{"routed_scale": 1.0, "n_groups": 4, "init_std_router": 0.0288, "lr_router": 0.00173, "norm_eps": 1e-05, "batch_tokens": 65536, "seq_len": 1024, "dataset": "wikipedia_en"}
Below are experts of layer 2 (counted from 0) of a mixture-of-experts language model. Rows are named router (the router's row for the expert), gate (a neuron's input weights, with its number), up (a neuron's input weights, with its number) and show model dimensions 0-47. Each number is 128 + 24 x the weight over its row's rms, rounded and kept within 0 to 255. Numbers have three digits each.
After each expert's rows: "comes after" lists some tokens at least twice as common just before its tokens as in all text. This comes from a sample of Wikipedia text that the model never trained on. Tokens count by the router's weight.

# expert 96
router:154126133079149116141133157137127130119130101115108122159091159078170114122129105158154115124134154124143155120129134059160138166131130124085104
gate0:086085165095123185138104157132161137091143138125124129119142151120151111115081147142136129150147066086133158120140113120131117131135130134140154
up0:140164132141170091110122112102109128132123133169147135133147092171118140129152156108097129132113150113114103126117122144127122095119121151136096
gate1:094143121136140077133133072112099131134131144142129127151149132142085114113118151099070115079147139140116094127092137125121163137125113123122178
up1:116132111137118082130144097122112113128127120155127141155148125143126093129126092083127095069156163154115104132129140170128157134138087142098146
gate2:126156164125127125175094111161133166134150103096119128127162104097149130146144145127076108149152106113095083131089093128151116140113129136154149
up2:139100100143124129109168115136111115102103150094117121150080152111112126157128098148143123086143171119165180117139148094131151120102141092089130
gate3:123138134109156145154154071140136091131109151149156116134103117129109128117157137121137147107140112094103155151169091142147128150144102130137141
up3:126122154068144130151176096161169099113110137144129136138080122125130093131123145122129151117169128127115129132164136150156148153189094113166107
comes after: " the", ".", "19", "–", " a", " 18"

# expert 125
router:122092100115138147157122138149151114140106131094155123112121144090129128159152101135169106157162187159175143106141146102119124092134125114108135
gate0:204144117129162132153097116141123130102139163128132125104104109162118131131156084146127108124134130156111151152171056099121117137140149115138116
up0:055096131169089099132121146078115150132080102113081139136124138117102095125110166113155160142072131111141126141117148128102127131092114155141164
gate1:131112161142150152120096102098137091129084137129172117128119105093095135132122078077148096127142138143101135154146154116105163060109149155126100
up1:127150097107105098134160147136111179142181128130094146135147146163144111117134179185117170120123104110152115112116088137150098195136121097137163
gate2:155158181087153111125152103163116120131125119130141112118151118159143135122132121151136122180144137102140091098115155127092108173145124114129118
up2:090147107141092122126143152129154088131127105116149165115109154136109138137138108162137134104163144096136152144127178117127109134125116085123143
gate3:117142086093156130111116132111121168105139108133141194143160150141111133125106081111151159143104097109161106146127118131156119132137112124142127
up3:133137163174152131140122125133138089161120126151118077089125102132108125122117151121082144147121135132096131134111157157077160077078122168126113
comes after: "-", " ·", "\n\n", "|", " |", "="

# expert 106
router:101105090144136165151130145135120145088127113119110157129123088149121102154101140154076151154141084136120121082128146104162098137134165099091149
gate0:160133137088135140096165119072082122121135109107120110177138145093117095130158140097117177125104121111128112122090133140140157164098134122105130
up0:138127115146097136128170174098097095126108154101139128107107116105103109134139126152077156096176127159151123122082136130135097167131132146091143
gate1:152107156065127123128117109081166145155126170083143078089105096139122136133104145121141123137150124179112146155114145164138099152149097135146118
up1:166116124145118125154097096094174137148129153097144096121107096144128143157121129142153081139149124155105146153123132131125126166142099135165118
gate2:156138130088135125114135141135107143125167126122146139173138092134119090121105104107121142118146126144132130133073084112117137155148152126126175
up2:146126135065152159114122083127129143096086112117170115104097115135093112126084129094155112146119133127162155119133121121128159139137149113136161
gate3:111132117116098122133098087155116140121108092088131131100142113134144122147124146125107094116076115134121148096163147140141115111143158123147096
up3:153122144152141139123162153113147105141160176146132121174119157112110140113137110129161161150161154117135110156086113113109147152117105115104155
comes after: " 0", " 1", " 2", " 3", " 4", "0"

# expert 112
router:165105118127107139141127144122137160118131117189122167113091152106143105130145110150133145149152113148164127112107173104134108133150149171097096
gate7:180160113103145162107121124113150149174094127169142159134106148095150094131135117129123178179145102162093145159082102107120153173110138097132159
up7:190147115103111139117135119110160138178113112115124127134121154085149109123127146149115162175150091160106151125076107103163150169114144108112155
gate8:144152134099134124102130150130168146139145163157152134171110148124140124130124138144143138107160128120153131128104121107107141118116150104108086
up8:175131144114129152102152130154089106095132090118097077141130098161065123136129101118103130139131155095138145109143095135146071104100147167162123
gate9:167108127125099147123163137135121123084129148126129109095076156128122146163120105111128143127170135155165133135122148133148075090132137158142109
up9:127124122185101126154110096136115083139144133135152141075123187127118094144126117135149127159133121142111145137118133138115143089139129196155156
gate10:111080116153147100177144113122169143117112147137157128135111155131141168119152112107122101117123112128131110131084134113118064108136137105101150
up10:163125111121117145106153098120100138121167138132128089167163143082126122159158122126164118123160094143150100101110126131126090084135181101113109
comes after: " |", "  ", ";", " 0", " 1", " N"

# expert 98
router:138088111133137130135147167098131117106124156169099120142077171158152144122105131119133127129165181117123126107116100126089129158140120148090160
gate0:159169152118154128106100154091108129137153187135186110141125100156110077133165141150141182112091107157134130126112146115104145099117096105104132
up0:133158134106111136113116131088108121126110137144117085124121104175169067102127153115094190071112124113138133122114131134175141101106116165103140
gate1:166128129118143168146152125107132140116107110116126098155084131147140121129128111116112101149146139124170140135105121133166071108130149138123138
up1:117132115116108092098108143160128109127139148127128174098159124136106160115132165160076167130116129147081127150142100124114199154116108113125108
gate2:081105138137096182167108128111140054098121082117120125114137111123141159138116160130110090156166145155130136137130151149120125122164126141151143
up2:080155151133133140152111119101122092127111072128166147124106113141131140114131132132098111159158139159106117145088113124114180162161131124126157
gate3:157152104130156102171154132129114116149184136108124139117124140145126167136152143118177131157153135087104089113165120140095119161083123162148156
up3:085134144143128150113105060133144143137089140132126137133140097126126092121108107139087153137100101122119140157151143127140125081156105134118079
comes after: " the", " a", " to", " his", " was", " an"

# expert 40
router:109101131113105154171171166100144104144105141123149170106104121131106168147114135144161128118194103093133150162176108124116165109119105122088134
gate0:108129141068112135159125095190150130123129145093088089161149146146148110139124150105125151107111118125158088121145107119119122122122128087135120
up0:141157128098182135107119097164122131139137156106136088143170138161130152149106109115099124100101139092099110156113140117102116118099129164183101
gate1:147134127120138186107136101150119140144125127127127121140103135098101106126104097151135158129140144135193133153145139153144131100125148090107140
up1:113119124129124081114096092106113135126120099148147118105143120155147129120139158090109138168108101120098109072102149093110128173149114153156130
gate2:114126141128103112130112186129136101123109121127109118117167128135171109156117120121134129127129144139141145149112105129096126119064137159105114
up2:108116113077113126133117156146156118137117123087103110129170121125168127148074120117153149103137138150119134160156141129076177126101126145099107
gate3:120119133127085123096118128116124109143151153105147173093109094158135143108136120144135134136127120125144121142145198126122124145161139171148142
up3:115120128155113110099099099136083130136146085113118122168139130093166105115120137095129140151121102137166106118123165157133107104184180092151130
comes after: "|", " |", "\n\n", "-", "\n", "Career"

# expert 24
router:147119085187134143151142153087117122129129123159100169141087090118159158126125125160125152143149123130140126109115142153157136144129111123089168
gate0:152132148152153125117114115130093118116138158156115114127092118088192165136116114120132153088157148144107122115148165144120151135151102143104174
up0:117150121085100128164122135125132143122138113105139116112131130140123083132114131142124144153169117165118130147127134110120158112127096170135119
gate1:125124118150103095115116119142112150131100120105142104128149135108161164133147121130146120087122140113112127114162080141074149150141115126128124
up1:131103105139101152179137144088145125086147175166137124124087153140128152111112141134129135116107136155146138107171095091155113142135111141110121
gate2:116109145131151125144123126105102190134133132133140111124136127136131089136161103106144163098161151072128100124160144122121154155161087108141126
up2:135130115146188110157101154115113148121105109103146125146103141133139137156174116120161142128147151100129110122127136111133176130145049117111139
gate3:097138117134114135171119127107153118112131142149103154098110116145122110130134111119128084114146141103112142121150111125099111128136122154148105
up3:145131149148127120094091131128133110125140139111097130181159169124141093132082118132137144149096122108133116120100136110165142121090136106115151
comes after: " |", " 2", " 6", "|", " 1", " 0"

# expert 111
router:120169140112117154092144145141169107147123113107099109120150126102124123145143122150144138121115160117136140129132099156178121154157155100129136
gate0:074124156060088119117160137163086153116121113096163146096092117131123160110124127131125145134085089128087133123125134130154102153124133139123144
up0:194139116197172127127109096109164126130131120133098107165161136140141121140136121102127124115141155108151116126137094128108141089129102132148128
gate1:098113138099102080117115109134115157155153152105178127144096078133084125136126117162097114137115130121093088112174148109125144116125103107118140
up1:178131111108119181097144153105101133119115149109098121145141142076142081121142142104091086121128091097124153134103146102161149118114170121128128
gate2:124141104157139124093158134115126142098117178136103149168151153101160109140145091176130130115131137108127132111114116115171120095070113113093113
up2:152092098136135138131131129150043112095151087137091114100177129102146096125110151132115078104125130129090115154106132118169135129092147157140145
gate3:131112147087127052130165125177129125118140121118141109097147092151129146124090099144131159141109097083120146077134126158111119111141140142104102
up3:067151121095129170123127161177106130073154155119120121127152090116141119118164134159080111134136137103107108149095160155139137111120124137145154
comes after: " the", " to", " and", " a", " of", " trans"

# expert 170
router:089158105130120139129148157100166170152137130126143116117105139112107156110166155167168118150148095136126126083119150160164110109119099126103113
gate0:142184131098140166152143137158125145154160141132105151141080081156134143145103104146120067135137104099073106129141145137136120141105118149141150
up0:122165160116109150157131136186138139161177140115077137150141110142147118086104111130102137144125096115090116112183097121128089162144119141144158
gate1:164152115121171126145148101155099128118147065147166144153118105131144125087095106121133125107098138113070109150174105111099147171140169149122099
up1:129130152114104167119129173174130130185148175123102129089088153109121124139151137141133118100167123147194159118115116122139124094138110118167128
gate2:150122112113147111117123098153097120125138109091169124162108111106117116132110103136134144072139123127113168140169099154128139122131180118145066
up2:119125138126099129163129148172108128154147155141126115074115144130148129107147148144129137124186135159166182137144103114152125107083097132135141
gate3:161128183131084111140135123141118131108124058153095129082113123128143112132098099122114139104107158124160153154118110115126151119173166132126156
up3:131102110078089125176165163112174148156128114111122080125135113112138160128123161162165096150147101171092115106114177161155135129128124121134126
comes after: " |", " on", " in", " 1", "In", ":"

# expert 84
router:144119107105145114162165158138128145100104134121139119118071144155158135132124114176140147110159117140134144117098144119150093142122100161088115
gate0:142144131128104135137130101180094119145142190155096138116104137152145153148129095130123136169103145120107108134167128180124106147118131130172170
up0:111173152153146090066105122129108124136167093145148136122165080131120151147146130126161147126095146082125122158110107123100180122102133106140141
gate1:092152152122122133147146131178157090144093146112138132160093136145118115149151090129120105092089162100135137074167130126142140134132091169105126
up1:158095135121146137090117092142103100153140114163120154142149151126104152122128115103142125163114091130110075167133131130104152139152126093148088
gate2:126117070145123146131128151161093115128151131185120138093139133152138135130156103154129144101178132159115149104122069102108148138154095108125146
up2:142139185133139128147128122121175132142094129055137118154121109090120130152090152114132108163073133121140105162124189139156119117098146136135125
gate3:174126138140095142120121131111083143111113114101103112095120133160142066166104159113139103152129125158154143096145148116166117154110184118166113
up3:161116119094102129127141153120066132116129127108106139086124127135147100164095100150141142130152139121105155087132154121146119177105130077138150
comes after: " |", ";", " Did", "  ", " 0", " did"

# expert 143
router:146105139114165142117142126135133116111115127136107113163155186133161150171137138099159106092093153151122157151108118170158165087152137084117095
gate0:133134159154134138099146147106134143167163094136153130108148118133133158136113137119149160141101085122121110116122141126084117148147140132117175
up0:149090165107131116144142124122168097107149129177150097129106141146117133122128124139135121115132131134094133144110121134155166094164166131170107
gate1:165143140109118150124162121141145126144139111110122130128116151145159095150165141080154139148128142133178158141111115146154098158170144092144099
up1:091120123128134104100098102140125103126098150137130134130125123124146155131063127145134097096129124143095079099098162137118114102102155134123115
gate2:138109104144139093137116118116100105170166188142146122155110096169101124069138161107105155158148093131115082140156147101113141108145119140133129
up2:093122099114082169171128192108115100101135152146163141115112141135136139139110132077149142141114112110146167153125131106142146123104100178151143
gate3:117133125131144129100092146161160135125104141121117122184099124120126101160124104126159098105113159114140136162131112111140096120142100129132112
up3:156133152147107115135144113073140080098150108137114099120123113115081149123163174165131108179150128139103138135115104116142138107160079117165112
comes after: " to", " was", " and", " a", " the", " were"

# expert 254
router:107144148102126093144131153144153126085104119121096089142130130122135105115102114130138139127136182154136158139102104125132149147067125112119119
gate0:116118121113175153125127125121091102155160128187140130102167160170121180127132115163137145125109080081122110134101135123114121104162099105166113
up0:116104093143081146151135144125120139151138111099107138159118093120141112125117176086075125156142121167130133128169147130135131139087151137123118
gate1:138131114153143147128122087131100094165157146146140159093130115167098176105131122124114113125138077085126111144144134152098118095146133146143125
up1:130145107064112133111123124180115134137118098152147129111113115126166158122154142145141164091098133160143130161184130126180079149170109141131111
gate2:142153108126142106126141064081126134128131133124159141089125088155110143130129143114113130099126101111130108156153159114156085134087133153189112
up2:045169180160149129117132141114144100075110141141139114120115153163143159117125128126145153121134151124093129116122145145117116110128087117092108
gate3:089125130147106133112126098118134085110113195091115115128114159142103151136122140154139143117105135150115143158098128082109159102092136119129174
up3:095128141137114144115129105123124114120103171074118106128106175136098140142119139165161157107096136162108146137120146087110160108087131122135169
comes after: " the", ",", " in", ":", "–", " a"

# expert 149
router:101141151125155128109135110129138134146105146109154118134148114121107119150124107099076100142073123103107142152163140165127111150141111141132107
gate0:140094107135128108156133165129145138085122188184125117137104137126119202109153138130138167112156163152148151145131103137137132138120093123141147
up0:129091121150127086124129159142134123133142109153121116148129177127141139109155138143177147105169150148163195111123097116145111122122100075142107
gate1:133136144129138169124168113168137123146093115089125121107143103131145118143132119145104089096145093173133173106128121129118098142188129159123139
up1:071139135105076085093126134125135165101156108148122141134148141121166135106137159138146149164115183090087150123155130118144109111104145136127102
gate2:157110165085130154135159104182121116123111147111123134103115117145141149106082118100070132098101091153103113138183134120107113133132124145142140
up2:148147173085154163149139091176134115123089148118138110138103130150156144103102109105077141096129083124118098134185150134111116140130134142134121
gate3:162205134095145149117127097133111129163134115093129131127156128116096134143122112093091104160099088111135121129112133141125097140190138178122125
up3:124046130169101121133116155126155148113130126152125125153087117145150137125127138159179139088150174144147136114165121130125171104107108075105138
comes after: ",", "s", ")", "ed", "y", "ing"